Weights of a small mixture-of-experts language model, trained from scratch on English Wikipedia.
Size: 9 layers, 135M parameters.
Training: a variant of Muon for the experts, 608M tokens, 4636 steps.
Below are experts of layer 5 (counted from 0) of a mixture-of-experts language model. Rows are named router (the router's row for the expert), down (a neuron's output weights, with its number) and show model dimensions 128-255. Each number is 500 + 25 x the weight over its row's rms, rounded and kept within 0 to 999. Numbers have three digits each.
After each expert's rows: a language model's description of what the expert responds to. This comes from a sample of Wikipedia text that the model never trained on.

# expert 29
router:519530470511469514521510488466551525526520533510478525476475505502502486461504534469472482468537518498488500490481476504524498527491541508477505497524490469498498515513544533500475484530504508496516515441512479530509471501491503503521486467497519532548535548464496490493511505495468532537464448490515512537511508508554470486496519501464449508519510491437499459496518467447476484545460
down0:508526499484497532511479510537502489462471509512482529505515469473530519538505528473508469483508548509496468538501529483444483513515521485517474480486489498537526480496472492462527503523474532479457526525472524495550494519522521479492506523483487488519483494518525473509500496471508514493480480521485502472491497526514530470491492467447535547485524467517521522498491504530522488483490
down1:488469480481481517527444492481475483518477542507463480495528553481504508490471477467418516461494530524509529486509490523531476544491489495542458477497476515483509515563504487500491478514483525474516558504470480486493489518525494497492466471498506515509498502482500480472525507541475500507509481486555510489531485485508501516522571501501505507492506550496507481516504533466516501493489
down2:556474563524487490554511489496507471467496509521463456553512513516482506491489513498513481520510520475489509518480465463539508487488529515553472485497459502487499506503466538483487505547535521465494513519477481492531503455503513495511497485509494553516522527511471489519502467435492452470522473513518466468510468469511475475504518498501507467486472480485471544493503447500531535492500
down3:522473554529490462546533480525478520498510534488518515520486522498514526529508444506540526549545527486475467499473483497496499486498517527512498480522506518505497492501489522497500497482520490472538481506504477503505508493494502510539495515487542456506561511487519492492490510502529452500488512524515515478528521509514493500489525448502448521471483535514473569523501484496550510491510
down4:482495506508549505491524551472530436490510480506508447496487486514495504491506508466493448523502455490531533521475471463511484457490443483534512474511539461465502523567471521457494486447487508520491514518486476504505519516502431531521490481511491464527465503472537495534523495508527482515473528500435470501487523484489487492495500532521505507517512491513473507537492491452502458493505
Description: Date-column separators, list fields. Pipes and semicolons right after dates or names in game logs and results tables, e.g. June 26 | @ Cubs.

# expert 21
router:495547504467515480460475495446520468480534501518492499471473514453484511529511487470488496516500501507449468519489510517483510515519471476512510483542507471511490519502472491487499516491513445515499509492543480484534502515506514516509523507500515501486484510505509502542476472512506490496494505512470532470534463508498534534490469488527516523501514471460516489476465514474490537487520
down0:525480429441507529539484490503459509483495479539511482460528476501517484512507471489512504501485547485546516502500506497504489517469498469471516518501527495493505457480501518530508523512499541521510523530452503561506501499495527488503500471507491470507482510481529492497472505506514477550562498492493455500500494507494522475457516524550499483495515505483521459550513474504505483479453
down1:480484479520501509509483470536494463483509538522513475461494498519514513461485493480500464534442479467452482497522485561511512499472498472491528484506504495502554518524538509522499461501489533480493489479442502532492526497475502466505499496470491517480545425527497513534524508493436500453522457491482503478514491549458491524512476498471486543487508500478524464480468512491496523461581
down2:475539514508497493471508531501469510454524491474465486547518535470527517541536565462530509511461526507463501463497495496535553529543498477479538504492491502494519456519457519499495533531468469528496469526532502504483489477502499465456499465530518521504469493500521441509506518504504489553498485517488461481506472494531567428504511482398481497485500483525466542472448485495489504484524
down3:504507479457488537472508501500468472523482489522557499529494493510508546491506497550485535487457511476536494464526494491510533497495539488506500559509486504533538447523502464518556502495500528506499478521506527491470509493501476470517503501512470518510471501467501542494492503477502521500510508489498476507512501454481541542465496526488531486523486487505496504506516496470476497478470
down4:457499514494506525520535491501478471473525516548508476494464514462532545506519451530483493462523461498494524505463518485501487503444508531553515503504508492517484567498537504524543509523516468506522525492530476492464542512498503526479518540512496487521521484470489567482515498529511489540467486490497486521449506503470507508526482470528512570486457512472484513476468480511493486504480
Description: Romance name pieces. Spanish, Portuguese, French and Italian names and their word pieces, such as de, Francisco, José, Saint, and endings like -inho.

# expert 23
router:498533518551480531499500496477469477523503522543525502524502509501518476487483500476502483445509533501504463530526523515477496545537508500511477482527494485495512485506541503553473499542510514538523530461473456490491474486514529502512435505519509505518506480494524501499536556545461558498464482501522520503493480526555442478492528506522520517508478520446493521501505501487482467465506
down0:516527459502507520488560489471530484486498517500499484498513528471502525539495537489511509480508511498550557534494515511467475523538515493534492507504502532510502495491455486535493525502527524507465531473523493523543522498486521558525514480566457547539547508524537529495497530510505479494536509506512472482498513540501478489490500462470543501495481465431483504534485518489471513496478
down1:462496521479490485543465512514518515496492492508518493516522512527517483496487476474489471525525469510489467456473495477503505489455493494460499489467519528518498536431503473489493464483475499511493469536525492515461526552490464463476487488537529500543513454522483508486468484458502478474451479504503466484551498510558474507478486491488485493533505527524476539464521484509503498502503
down2:504533465487525504544515510514493474521550526486488513539462531514471491487523477523483454535502442486515453508476554478519482501525479480476526477543540473470499522525492509498486496504487470443533522489489525550497489460520506477502515481508507456494465476542505482507513503532500493504489508505511487452490516487504478504497490526519535512493553554485474521505486524464502515469528
down3:493535505460516538505522490506508528497511476524522499496477442490498527478507446523521518519499545532475528514486521499493461533468514524534509557473464509514488523508472476521465478515504513462444498509456483477477490516473483461485505505495461515480519488525524505535485495495498529466522482459476480471465467500511513499474495497486487494485495513531513479521497540468536499455494
down4:470485496495486481488517507550509526474467483535497501506509473485520516468473501469459501519490515477524492509492516485479506499488465553520518444497550524427473514508461502474500502543530495482534507474494469454489452496477502463461487496536513538525521492522474479510500474478486486475511497532551547499457516481493518490554502514537490470502514511504470502462477449495486535512491
Description: Table cell separators. Pipe separators between numbers in sports standings and statistics tables, plus semicolon-ended scores like 0; and track-time colons.

# expert 12
router:510496512513482524489497512521510496545518473467518506481469513476509469477459460533500513454477498534483456505490488519474518502458524502514539528474522470534541511511490518488548471462498511524482515483491487491506539501510510536494528523498496507531440515507500493552484488488528502471459473492489454528517488480463482512530512498483495475516455494514525494539504474528520460528496
down0:474480498461440510503504507477535490523513513483475452491472513488519517495542541522512473535525505517537482449507476517527529452477517459524501529498476537465495493585509462544482485514493522505482501468515473523516521495501513474497499449484531487512497464475517484507495518523546473508505492478515504483499493502499493471475538454511501519476498484539478526487484489505458501473479
down1:485438485484523452511548470510484505487506460454489480500515489480522478505497474483519519524493530503490537491503501510481505505511519466492497492488481501517513510504510516523452475538509494531504492536510483530489528498478511519546507506527507521522467485467491520503470497483503490527495508559450495526484508493505523491508471519495504450496486487480508512471536505531484504518513
down2:485514518475484492487510516495477497479508496517469495489489522519466517477454473548483496501529494547436502459493506477516501502488503475474535534469533507518480510503505503520543488530475495514495475494477509498481486495485474518515492514515496487458465518489532508430498480490506473509465528521524519517531506524499542503485517530526489508490511453461483508529519503500498475509480
down3:490467466456506486450500500504457488509507556486515484516524517477487492513520496511445535513531471489477498473492490512532501486460459550492487543455491487528471534518474499491495505448506510531528456501505553504476477485506479537545511526504491481449514538470455549543450448498476506526505527478503508523492453479474520497520467498490537502483520482482524536489514475529490499518481
down4:485499515496519528517489499460488532509463520480478518472496520477509473440507511526510510518520477556445532479486506485497564445466532524480506456493484519442499468508523539521513486510541502519512528551497531467535490492452521504491484521500479497471445481464488547484476509519507491496562499494500479491488494548481508507478483548495475480534506521505487523516495480483497492562506
Description: Infobox and table structure. Colons, pipes, dashes and field labels in infoboxes and tables, such as Genre:, Spouse:, Awards and highlights, and table cells.

# expert 43
router:476533519527477509471554511532455480547509526485474477488518509496524496500505511526523523514506511505490479488498466512513507506513443505509472555504481500498511522507506505492521476471487488494495503494474455517537511480517517503524460495499493469472465491509521511463527501490501475463512538477470503487488514484520484476483521528495555490513466433467507494520504503483509503488480
down0:471498526485526510460453493484511511489504478501501463526560471515544502510519529441512497507463497521535473525529481554508468512505515503498498479458503505492538483484497489501506537505514536487437500465529468518475537500474539473502458483483526508562475511482513492522512499500523532502488494515463486521492490505506516525516481518488501495498489508503484499551506488477478527502536
down1:536498515491521511465476425467507484546518487534475500495514485493547479518508489433542492477494487452482512481527496506525483469552541459500457474505502532476493489423499480464502505474517490504496483457494539516468496497498497447508491527455473515435494457518502524506498477482473514505467563471494443534506481560492501534559438528498497517500495524554506496526481500480494524498490
down2:485513484511461474498474488524516520482523516506533508429541523497485477467489512466521522512480483530527475473548479503489491489501498493491480549491523476518517488503477481511503500497485547431483468533512462515483489449526478588450508501529512500519472521492505483505493412499457476485553478492511529497492507526475488457486488512529498447456523500483523505481511499455489534503490
down3:503511465464508479502531487526545511501536478522520532500521468463491502516518508466466492514485528531487504530492489501508496481507478509489487511462465487521553499506508515500512467482512511496469513511454475500513481522489505537441496473490524494441561536530516528501518493509490499483501523463467473515514485500494496516525517495478469533499484491494504502502555502460514478481458
down4:509505468505479464498499489522523516497494511560511502527525494530497521487504511470469563494469523488511501461498539483508494499481495502500521500488477522497480475497513536497472494523528506500512511528518527513488472553460456522531497534534498458498511535510507485516541517484493498489570521488484535502497476488497535498506507475545549517540507515521490504505477480494501492479475
Description: Numbers and quantity words. Numbers, "of" in counts, and quantity words in statistical phrases, such as 105 of the 136, two-thirds, million, entire.

# expert 39
router:498504532484508512481476461496514521527495484500498461502523535499538490521505471476514531509488500508512525504524505519460503549465514496520480500493508540503527505497532504509483502498465527471497436476505454488492485448506493443504473536451491511469471460501509435484494525485506514547536467456538531518470504520498482511488495496520494479479522516506537508483513483465496505502483
down0:521503551494508465544490491506465511481513515511531505521532533495470467456462500494488485505525494458495488543493496518520495503437506493490538480490474484452486558466476503520553489510529481505480512524499466461459500523515535487470571456529483512500526515514461459510476467499534470480521474477480462523483512469531504525485478509491491470438478528537507485509501479484467490526509
down1:547527541467502511511463518481531467488507487427510490510547476462505504494478501502498507522474543506521483533489488474525497519500499495506464432538481495542495530467486505541503494517530520477488479478515526496501543531473518472487477518512499565514520506469471531516448486488470512469481527503499493510480481493477508481462520462456528509478469499518485488506469477535504495501491
down2:555526495517489507456485521481474437544469488500471463550504488528464481480525536500510498486455498516517494501458506498507486522470488476512518498486536502475492528462497509493543470493479523522553553535485549494477494492488502519498500476533475491479511498487457515474491504472538510546500482508476526497489535480507500464500456516473477499555532500516529531473484450494464456516458
down3:476469455559467523491466498499481500486506484493498485464465531510548486485499483544505542492534450507499464532488484463512498488491516505508526455479505456510524465486486526469523501503489514507448455525493515512519463529461512544476486470503492520509497540471482479488508487556527510487451486535500543523521478494478507467520516508493478519527473482498551445522536475485546528514501
down4:524465556498544501557471532488522456527509550533484498500484476494518531520452483510490514460475529511494535496526500547467489510467523509529491496512486535503496513514481483469488488513481495526504532505522555508498531500476493551516469477522529491542525457511511516481533503507434484534534494520511500530462475465494525530467475516540501471516510486487514467531512546511506533471495
Description: Indefinite article a. Mostly the articles a and an after verbs like has or exhibits, plus words opening section headings, such as Personal, Early, Species.

# expert 16
router:490474493464500513512474520504507510488527416508521473492466488544472467488536477492519493487450526539493568490502499495529505496501480479522460477555476589493480498496480462485515536527518487553495521516499513513500503498529449478495491484499477505548515496548472471452509534494486510516504519478470509482527524526503530479490484525507487561491502462467491474496538494500494483537479
down0:446479525511520558525540482469504530478486491477493529565481503498476514448490527482476499553485528465507490505508499518535524508523505565470482487517501536495487471532522492497449493524518471493499481538557509481499497497491456472504447508553484526490491513524486511526497500519524504533523461521482491512534500476464533438473466507509497494519504536516444477508455480462517522481499
down1:481507508477499501505475499522479508489518506486534500506531459505505522506489488548527515514508502464468507502420449497514515537484524488517454509520499490464536543491451495495519463485508508483503492450496483523513474501504480498502496486487517510470455508474474467498494494488498493496545472431501471467556457508478545486469481507555508450468521478501477479480507459485550510506512
down2:490479517583482505436543480481498489519530493497458485505499507472484474504469524510524498481515524508475483468469480510494470530514451529513504529484533539496526511463487476468492474496476494504466531502519489487496526516467510495541491514487512442517477538466521520517499536511512496485476526529476516528507544535455520485488494467522514498506478488501494494480482456521515502510489
down3:485517516530473511516510508478444501532474455456534467442522481474531519511497454526497455497499495515472516515510472527534505476480480530515508539519521486531493546472508526499505514491494550500485501520509468543543471477500485458512485533478530481506491481529526483478448497501481509531545491469482547499532457533481529497498474499530494476559503475465511468502542499466544543495475
down4:524536478542505512461499506549485516522516473491505441489515515497534420494513514515476496495497516494481477477493508493521523471510509495457494525519523520510477482471481501503538504457541508524477483470512496517477467473480549495507502531505518496464489518549453461500478463516504476511471509471523530501486495508487476447497532504456486456528472525519514518471529534492544473453497
Description: Pronouns and relatives. Subject pronouns and relative words such as he, they, it, which, who, that, often opening a clause or following the.

# expert 2
router:508500461510538480511510520524465511512484533468544545515512522499513527537527480478469505525490528492524515475512535489501464539466502488515499513554490494519461499485503480489491468522510517497496517491531482522520473497490476528544501482486502510453526468428510515486462515501514519518493513509542514549469491520513516521502496450529490524468489474509497505503518465485453516459490
down0:444510488514511518529479527524495482469536515462476493485488478471503510498500518490470498483494470524510477447539461498479527483521465516499492452524453470508529462486498503528523467502489486526534488488479486516510455460543519489527521516478498497520470536501494462485500511527494521483484479492482498504505469492496446526503495557496492513468521502509532462525506550505520533478530
down1:503513553498495540474492491509514485473510497520494524475523466512501478525477505474493496505511525507498505483533464511498459457523497504530477496488479516509515529493499513492492507489491473515488511457483490536493510484504424511494505508494489478505502514519510489482488522519529486491478491548493564517489520532500534512451503544530477505497500535452482512496463501499526504499494
down2:492521523516489516494524542480448530462498532481477461499500504538480469482518479483476474507529530521523491534484522467505497475531497486484497544496464530463509530546494528549537518545517499469510459503516452514496499492496502533491488484507477488490464498474488490492519499509487531490529506534518496497538467464503539478467519486485467495500488520528467491450485549521548481517497
down3:518461518518520538486507509514492484514483535472555490499474500486489487520512516514480466501489475540520517476519442464489466498462481467509519485460520523508487476459487494461533500506543518461479482514550505490514485532560480456503519526499529500510511507476529471453514446540463527478538515480484535549521526506493498476575474513525516539513517531459476517492486485478538481465513
down4:489556539501489516471472466479475535496523485495571470530535474521553499457497524485506526525496530472491501506481506476487466529486509549472493502492496475445500519476495511494510558514533500530470520482545484475483490534487483515502439495536515493483488537480474516481480492480484507512569485477460461547459512510503486498507490508503491513471525486469483538508558491483528452511533
Description: Plural general nouns. Common nouns, often plural, naming things, resources or activities after a or of, e.g. food, troops, benefits, items, services.

# expert 33
router:532493518511519495447514539491457491513492502510507508469491520491500525502496505487509517469509475505504456528466524494506509468526478488473489489496489518440485530493516490481483554494531480513500473474526530470519491540471466526522476484492509524553518539491567537514489503494495475495494504526491506493539494493469528476508499466554515500485500496504450496456470503517510526496508
down0:476494546460511471499499553536463495513476522489528483506518450489450536460486538507469528520490469480521475508528475501500503520524493499526478523504473510481498470451493508483485500501517503547488494540506514495520536513527493486442512489538502491551503505465510527504478562453483499477497538485487434538526484536555443519502462459473509499497480519494487514470504469535526484481548
down1:492547461509527533516521475514512508523485522504552454482542485451512500514467509472503465502493479484509521517469512500471484488463534492527489487487503496494541516526472511511528503494497548493521531498515507545523478461494537499495498547507509526531483495520524483461526490516522519511527511455514520492496514497502500475540503530553508534490515494488539495501472517474548521497465
down2:507512473518468478504485488519496507495498466486486495517464509501559529526500503506523456479491463481491482500519498520528485509502470518490452501538518545536493501484517498486490527499484506535562476539495524501526527472536531472491472506524534527515482462502487478442495499539497530536480492499490522471551492477508517481529504518513509493472516519499557476483497499468499512484501
down3:505495512501497475465524488443485514503484500476446537525478492512508511478429487538501522487487472483503467478562474505514481487513479504462529554462475485529523525503516534518514488497482527517498509535468482512490492516466547510496505461462506518523530501513449552487481482486491494493519492478484474560494524477453505514555522526447521539504504520510527538490491517495523514492443
down4:500536464500509487514518473526511505515524511504511458540452500498490513493509459596541485477518518509536503481481470503512505532525496508527497514488519491486508455520482508451501528500462489482500447488502486493459513486513543491503527521492513489505465500493487510514469446454533498513480504445506530520518450520474504515500508479495516527516477481505485476517513506497480485505506
Description: Mid-word pieces. Middle pieces of long or foreign words, especially medical and biological terms and non-English surnames, such as hematopo-ie-tic, gluta-mate.

# expert 19
router:526474463528538492532505486517515526521513531514538525488485504530495495546507488471455504510496511502520498520499550504504457521498495481499519478544479474509461496496548519503480481520516537485502480495466484494526465520503476522542494481488496507481506508423489470490502511496517533523490511477528499523475508526527473507522500464520502535495512450506509503496482453501474507457460
down0:488495498497479529484544487555509513476494487466546464477527518468507528479518503493519493518460511508511525525526532495514501478538559488497521537494504454526540481488500480504550491460459532516510482545479487485495463525487502497494504480504529475463525510513454416506542518482549503502508480530488523495509501487519461522514470495482534523506452492522532518458520472525523491514517
down1:478526478506520586474503524502487515504516510488484461463486472516498478493480514522482490486489505469498516513463485483486471485517540491470537496515469469493528510559489482467506503492514487518525495509501554458467488490528514526495508520486470498565512505531449566498506536520483477502486545500472479497484515494489452473502506490481498518472528544483494468494532510503500495488498
down2:464494497537520497479517528512479534524494489490485448508489481485526538489495494459473502490511473503527518499474485516525480487536471530500493506470497493485454514571489481502443510478505523475543510508517516516460524531501514548509500502436534491520482509426491492522472471493472472529512479490489506511452511474501504558475508527486503472490511465522497488515499505438467520456497
down3:503480468490548517481489447490499470515500499566530446514486491509506466496504510530491534479462453465472514459492518513505527508531492459523505567495537527493437523510500516489512544501530530510538522475536544513517506479481494507516497477532481523477538514469499529467473509508482504495502528463498516514458514521451513478470515464492519514503506498515471527494473491515465508523485
down4:475493503461537513481517509513481515504486498503526425524487484452530514522510524521485509546500462478498488529536519455497509488481489502537535506511519493509509511488526441534526505483489509466500539490487492510498499498518496463578471538491447546498485507483525468519526508536486501473521509512500513516530447499510520498474479504502505529520507479551500512518505530512536475459470
Description: Nouns and given names. Common nouns and first names after the, of, or commas in running prose, such as love, apostle, Kevin, Mary, temple.

# expert 40
router:507507535523483498482530479512480470433524490492485480557430480494506592481487470496476493473483523489501511526498468527494504471511533473490476463473524551478465472488510479500501532465506486504533454461518470478498496505506485493491516533482531518500485482520560540536481525454482482538504471529472538466454499477519523501493522493504498478508495474471495522449523478502518489530485
down0:504517504509508485488484455505501499467522487495528492494518480478515516485527560476509492501466488483490477528494490500473463505453449518512506496483493468497526526513490496530514449500531514485537451492519588461530478477495483532509500460478479507521473533483507533489544559487510509475505539486482489513463495493489513541479455530527500494515451527439517519466516484485539561514507
down1:498491521523496491476516483506532517460491508478508449516490444519509501501539504499475505507461484511509469495508550528522551510509485477492495494494508449496537499501528511505525454505491484454480507492469510525515501484470460483489510539532531519514498512536473505513525498448520534469500481530464525494533527552486565440531458508525500464470501522495498500442499514453468568495470
down2:488507496500525505437494467513487519509503467483547516513505481492550490528535502484510501494524444496532503496510529502487505508494530497483497442409528523489491521569501515494504486487512523483477517480498501551525510507454489532454496553473490490497504474483494560540534489468509501505474484496477496552487469535482452459474506502521535494486515518512541546493500516525494501493480
down3:491507484520491484493541533453500527522528447535517514513495473498480501525492471495486534500522498498487486499554509471481483498519498485531531493464478514461489480533501494492502445477484484508453499437501545522530472485560530494507511486488499488470502503476478487484510519503487493516486470508502453536527495478454519497543488523450449531470484491514508477506500456472511485484494
down4:495542496500501494479482536501523523496525481486489508529489505519550508478497466498448491533466516521538509487505521504434512490538457483506518473477532521464540443516519566491494519509516511508464482486489515512476509445496431510493490486501444503522521524484458468474534513501466499503496531487512563519550491536528473543476496538537524486502486454469494477491516483509505493510513
Description: Mid-word pieces. Word-piece fragments inside longer words, especially s in indus-try, incon-sistency, plus suffixes like ation, ance, tic.

# expert 31
router:516453500465513489473488466529477487527508529528529501513503549510459454498512497513498505519453441506469500551486510562504530522485480483485501479489507467473496483512478480497571497516493528495482468455545509489460467493503495512498508528531530516536485515521569501441519521499488497512525517527504504502484502439481527485502515477539487491505493529523510465481505460479490478505515
down0:509480511485580517521505496438516490510494503544532512507476453491497485509485503504529491488531512542493501514480493410477536485520488495488530499515491429489532525493499508513512511498467481506494550482444514490467516528521526503497536494489525464507474500484518498471518584511509503460506507495472478504460487504525498499542534479511501491512480490474505495498486505452501494504511
down1:501535497493518516514512470492469475485495491506535482528544505496511551525533490505489458520502505477430507507501507484523518495495534455496505470483551489477477479497497524502505498517484552472497523557494481491496516532493478514514477491500514519495492514466501454514510518495480520515506514534503539527546536500528504483513521492505511523510522534476508465487543530487469484525496
down2:472555488489477499514513506463463485464518478531512534445490526493510480534504473481507516493449483465509518531533532547486505496488550485435486459509503505468528484484442498511512505484504501482513484523494529497492498506536493518560502470495482453524498483515455488478510476526477496493536452476447508465480467508518475536478502499501503503473527482528482497506515516481485437431444
down3:540532476523494529521481502491454511463494491514550539482430511507482514485484502485546493491511501485509494506516498459527480518491474520486516503518531479507510521514497480489521490491497540467529562460457454489484459485507521533519494481506513508512529471530548477509503489517458517424489526512516503469501505492478500464475509522534490436492526528500479542483493498479491485507512
down4:452548514479539508469483478513532474498494470499457511538545490501515507519497504499517545484488515517455493499519515532507519463537524494517505509483484484468539495509529507477464485479493528506483520515479467525527508542479513486510520508475443491560470463489548529522506489528476503512485481486496500507503504514497512462528519500481522569464475493542482498501476531526537476531515
Description: Word pieces in technical terms. Inner fragments of scientific, technical, or foreign words, often in biology and chemistry text, such as sphingomyelinase, srcdoc, luminescence.

# expert 50
router:500475558472495486471521490496453525450499492515522476487498509533473539532505492522492503502501451497515499484503507499512524494524476512467492522502553482494492512519450482484503494478507481475495487483544513492486479515506479536475529540547508531513486524490543484477441498506475476473508521509472522559490516480471489468462508462562499480493442443531499511458495529530520501542554
down0:534523501480497510499519490533500484475489500503479506474446477485513512477475494484479458503501479474503466543527535503493470503495489456495491483498465522544508488509510520521519462547514521518496472531496528512503467494480494522512533496531489484455448469508458483509539517502467467505439529462473477495454467512516513478461518504504521491528537474508507524522516514492500489530479
down1:530533471484491490548485507545490499558503494478485471486477511495481516534485452484457489497475497454488506486456507454513490469516456529460527523528479521490544503485532494492469493499509486498487509549502473459477523504478513506484526520512482542509508464555510494534489520511504492480486519484509470516492542496494493532506567534499456476548548510459498505541470465511527501528539
down2:496530489484481533514527507477474535547522488474547519536507502457525487527515522465487533516502475486529468519501495505498507484478512519522493499482514468486530480504511496515445461517459533506503524475463522501470468535462485505487491558487509498484521480502482493478475495500484560519513486479481497500500485471500518536506484506491504505493485524486508486496503532494493476514529
down3:510530569465498493508521464501500496514522499501523524562515482515520497462501482501521552484480503496485484523536517482496509508531539482559532457480477515546516499482475525492517525493466497503528493490514549458511508512502486480511504453473503519490481559484481515501447472523498477490471475528492539513455484510473481511471506461512493463473504478500500517525492514493500469482511
down4:484443524525487453502520497520525520483545478511498511482536475541483503489524497534486545456442489473500498528518515513513512528491542517468518530463527476495559500476510485483520482535463507518486485496519494501491506534533521524515501547527527504494471470506469472505524495494479488516523539540482519512499543559497518467509488481493509474426489520451492498539497494524515533508455
Description: Mid-word fragments. Word pieces inside rare names and foreign words, like Pla-z-Americas, Je-din-stvo, Ri-ab-kina, plus particles out and over.

# expert 37
router:514521473491539496508454482511499501502508521492527529485486483454479471510475482457520505498481489498518487499535499494489522501515540502510462474534498489513534486519520477489535487473497473499490470500477496495499487484509517498508510480474496556541516553428504483482493511531542472517490451507478518500505505507530512525481464482499511510521500479483453465518497498486512534433510
down0:456506515469497498534479507504500516504487513503503516506526507530502491514499540480495500488464509505460479495534516481484574472547499505501517472477566506490488454536486497467468508530475494481509522482516485484506556538471495495522476518476440486518458525481501495487496509459531517507494482516531515531493502514456535482517493549492497519463534497511507516489494521455546503509475
down1:511510517500528458495490511475546528509516460472505498532471472524528506493485511533476521526489517480518479508447463502479492492524503506503504498504519499440536544519493497488456504540472477530477536500526465536478483536485495465523499440496508512467478507478490528506487469526532535475493479517499509494481496514438478517469523510503491491492497497506525472500501521517502523541470
down2:512498502455457428473502536522503504480514477498456498486466515514461492519521510519508522525491570513503496481506499547477477463546508463481502479449488458527483506494472518495509529504450509484517488557473509479515506515523479498498537479503479462508505485542511506460475499483543484536493513530513501501520567512509504511471487522488534480505528554535509519531510535482505487496545
down3:534493491486499476495514480468533414525534499516516482511482526483479531472547511477508480488504517540521469496472476483542484494502458507542516517484506538451504525506523495453487490516492506528481500460483465512496548518512502513523512522523492481470521486551434484492514500518514482500518508496497524535513468463523495562470511464492520476525490530450538486531481520510441483514500
down4:540457499483493489477466469512484463511496469473527470492484493547493547468482500518540469490503496516501491441518507485504502486529530494493475462522532504522524450482471500489469506486536501506475487511503490496522546474481518518489512452448552510474522441510500513488515527545521507515515514480547490477467542503488513498509517538481500478505527496504527504533480510473455460533553
Description: Surnames after first names. The first piece of a surname or middle initial right after a given name in lists and tables, such as Lafargue, Dabrowski, Capriati.

# expert 6
router:507513480483512433495508491494518478521518453485535448486540477455530469502489487503483505534436520509498507516537513484515535514484485503521510542511463505499509533520520477462514508554515483472480485486548495482513449487532458419519515474530497519518513488510454472500491459483484507520504482526516497504496532521522481539509486511485501494489530521486541494516538494528494503518480
down0:449476500532532479513503494531523480484507505466471515497535493530473537500479455560492485551477512489500494490513529491502466475427540515508512478515518441454473472483513505512543507541494500490480500512475526507518493504488530566524479479486500516479539504460473491479486466505532485471492541525473496486487515507510476471515520479490508514503492490527475541503535512471485520513513
down1:539525467502503456484524537507513467525557498507521490489519526530536489501536481509518488460464479461480495481490493476512453525478521511557485506504500478478516498479509511517501524527497471504487453499478499521486462540466470472465477511510476485535494493517521467469476527550530490468498493528497478501484467463484478493529464481552494484502521514459517496537516500502520509495510
down2:528439490525522490474532499514482495478541506477527497490532541538464476501451491482506487502523534511491559498515491474501523536517504471532500480529455488525499508494493507543496516495482487505477493483495534486543496503467505536460525496525499485479499521541488509475452483453512519529480548480481496502509512516505503472533456487501482505512506505504512540508474479483466484513510
down3:499488508522536504452508474487485483490492496435509495514526511527534523502464491527492492510504463505516482504487502515544531500482480514449505509441516469495490510501492492497489472504505488451526464463516488526505513490518496504524526494512528542489460491448510520518537534496487518514454493491484514528492502501533472498509490534490530441474513451455531511530484491477511506490478
down4:473515539482493446493496508550487498502505485509477479475502515530529424549486523514489491486460498448459486532551511455479492476486513483483456485472531487513546493518479472501500496502493476510526505469513472503469516501503472501522500518496509462510503517485492523473521516481477549505508518505504524479501527471470497513454493528506426505493519541524509514510547486505514467517471
Description: Titles and named institutions. Closing = of article title headers, institution names like School, Airport, Festival, and relative pronouns which or that after commas.

# expert 22
router:464504510498458505483510474498500460541515515465498512496507471531497495516491484482527466483487514491501449478474497476521471511521495464500524540526487479497530483495515517534446446484503491500490494515528482514505520492491538529524483505484447452489518479513479542491503524496508507502517504476508523518519457536453482510497500495504519510501495540457470516518517471520485499506532
down0:518464505498521521501496470517478494494499508523494514488526540500476496481545503496440481477437496508523484492536525447479474524522507508491520517496480474470460515518522509497496514500469468472496507509473529505518519533472493503525511491484510491524444550498434496512479513495512482486556497508452534467536512473501526479518522453540518508533480488499480461525499492562495480524480
down1:445433523455501485499488476503498462511507515504484487523507497425507468510537522536486515481473485455483501508507500463502495523495459481512477475482528537496506458462496480449515514475513505478506471458499440463555485497547491525509517501494433509482510493474489521473461495489533505505508508545472470504511513477492505507464529471514487478497528507501470512493470513502499524496448
down2:448505507510454487461464510521462481523447472481491500515496479508476454482487480540471474543524475512489495517505496516493505512530493489533508497489520520514506493429536509492512494512507555487478431483480493465528468470518506467443490521533504531495512483487466496497542504502522524539500511508480517474532515503484510501492490513499494506551523491498516521517507501515525474491494
down3:503521449536511530475483469530494476476491519502537497449526555516556551469475441531470496527465521530498506517491507512495451548499489494477496538512512533529484456503484475464474524467489518468525468476467509487467488501502458464499498485500502538528495479519505473510505532496556524503487489512533496499490458482470478522509538471497502492476505512509509497521483518507544515479462
down4:542482500542477520468503486554534512508494509511509498478496492493510499480502511495471491477490477467516544501489509484494512492511545484497509536483494475522485554449501489484496519513505499505498470517490481477499499490491514526514515492484516498487494473476479530495501485526562520505474501485521470503485493497541548497463521488468442500487502499510514491503460536499470492531496
Description: Sports stats prepositions. Prepositions and table pipes in sports reports and results tables, such as in, for, against, scored, played, in his first appearance.

# expert 44
router:488470482478480533502491472479519484513532478520525539522515506516509480483506498521460518475472491496505485522498509488469495531526498530465484499563479438498545519520463522486441449516527485507493524500478511521456509503523548549509483506521462516513507514530479487478508497469488476524471506505558506486504470497508462482482508535546518490511531503495486535518494510487471508524457
down0:491503505519486464496473508508483519546484514483510501504483501496482520542488472514523490475501499471535469493493497528489479475463498490496505512507520493549455552525558478547518452500492464466521511485518471529505504473510523497508513500508471559467480457488389500486488529541523498499497509501454522463542505480497503503499535462540510540485501452477485505483483545490541472505523
down1:538491546472517465484557528467497520509515483438520470524482511511494501523498489488503492501465447487520486526500501462510500487518497500509487500440497524512492475398485469511504526536491458499490508541475488464536510463478487462512494442489521508502521517450513495521532521532485496514461485520507508514455477456536497516517501463498520525498485497501478531483464473480505469503481
down2:463493503471505506480507475527438447504508479503476499523520496491486522515560501552509507512458501529514513483481457500523516512505470469487474529494531470474552520451495503481504483502507516526499507499488529470523526486530458473501456459521489481472495520516524552510496512513500468518496505495415495538496522482491565518527548475472474533493476485535467469500529481500513442492458
down3:541496483513516489485528489484494548532497481527496505521483498521519483482505488517487543506507450532487483495527549488450513514501541437498491534507472516494486530537518483541503488517528499500504522517509481503513532519491533507491555446465521521529511512539516558483461488469509546469497507511483493542445543517517499495501529532474452501509499496481418481521519540526493498469510
down4:464524530499497501478481463488503511465509498503514517457453471518522497476508477510449540507504486482516497470484487506495481493453545528517489517463520498484474515410497516474484492507496497476501479500494535481510472490462513511519508499476514509435475504480490479492528550494504494538476521529536514506514567567461514512523515484499493513466456511510490497476526516499543448514505
Description: Table cell separators. Pipe and semicolon cell separators in sports and election tables, especially at a row's end after a venue or score.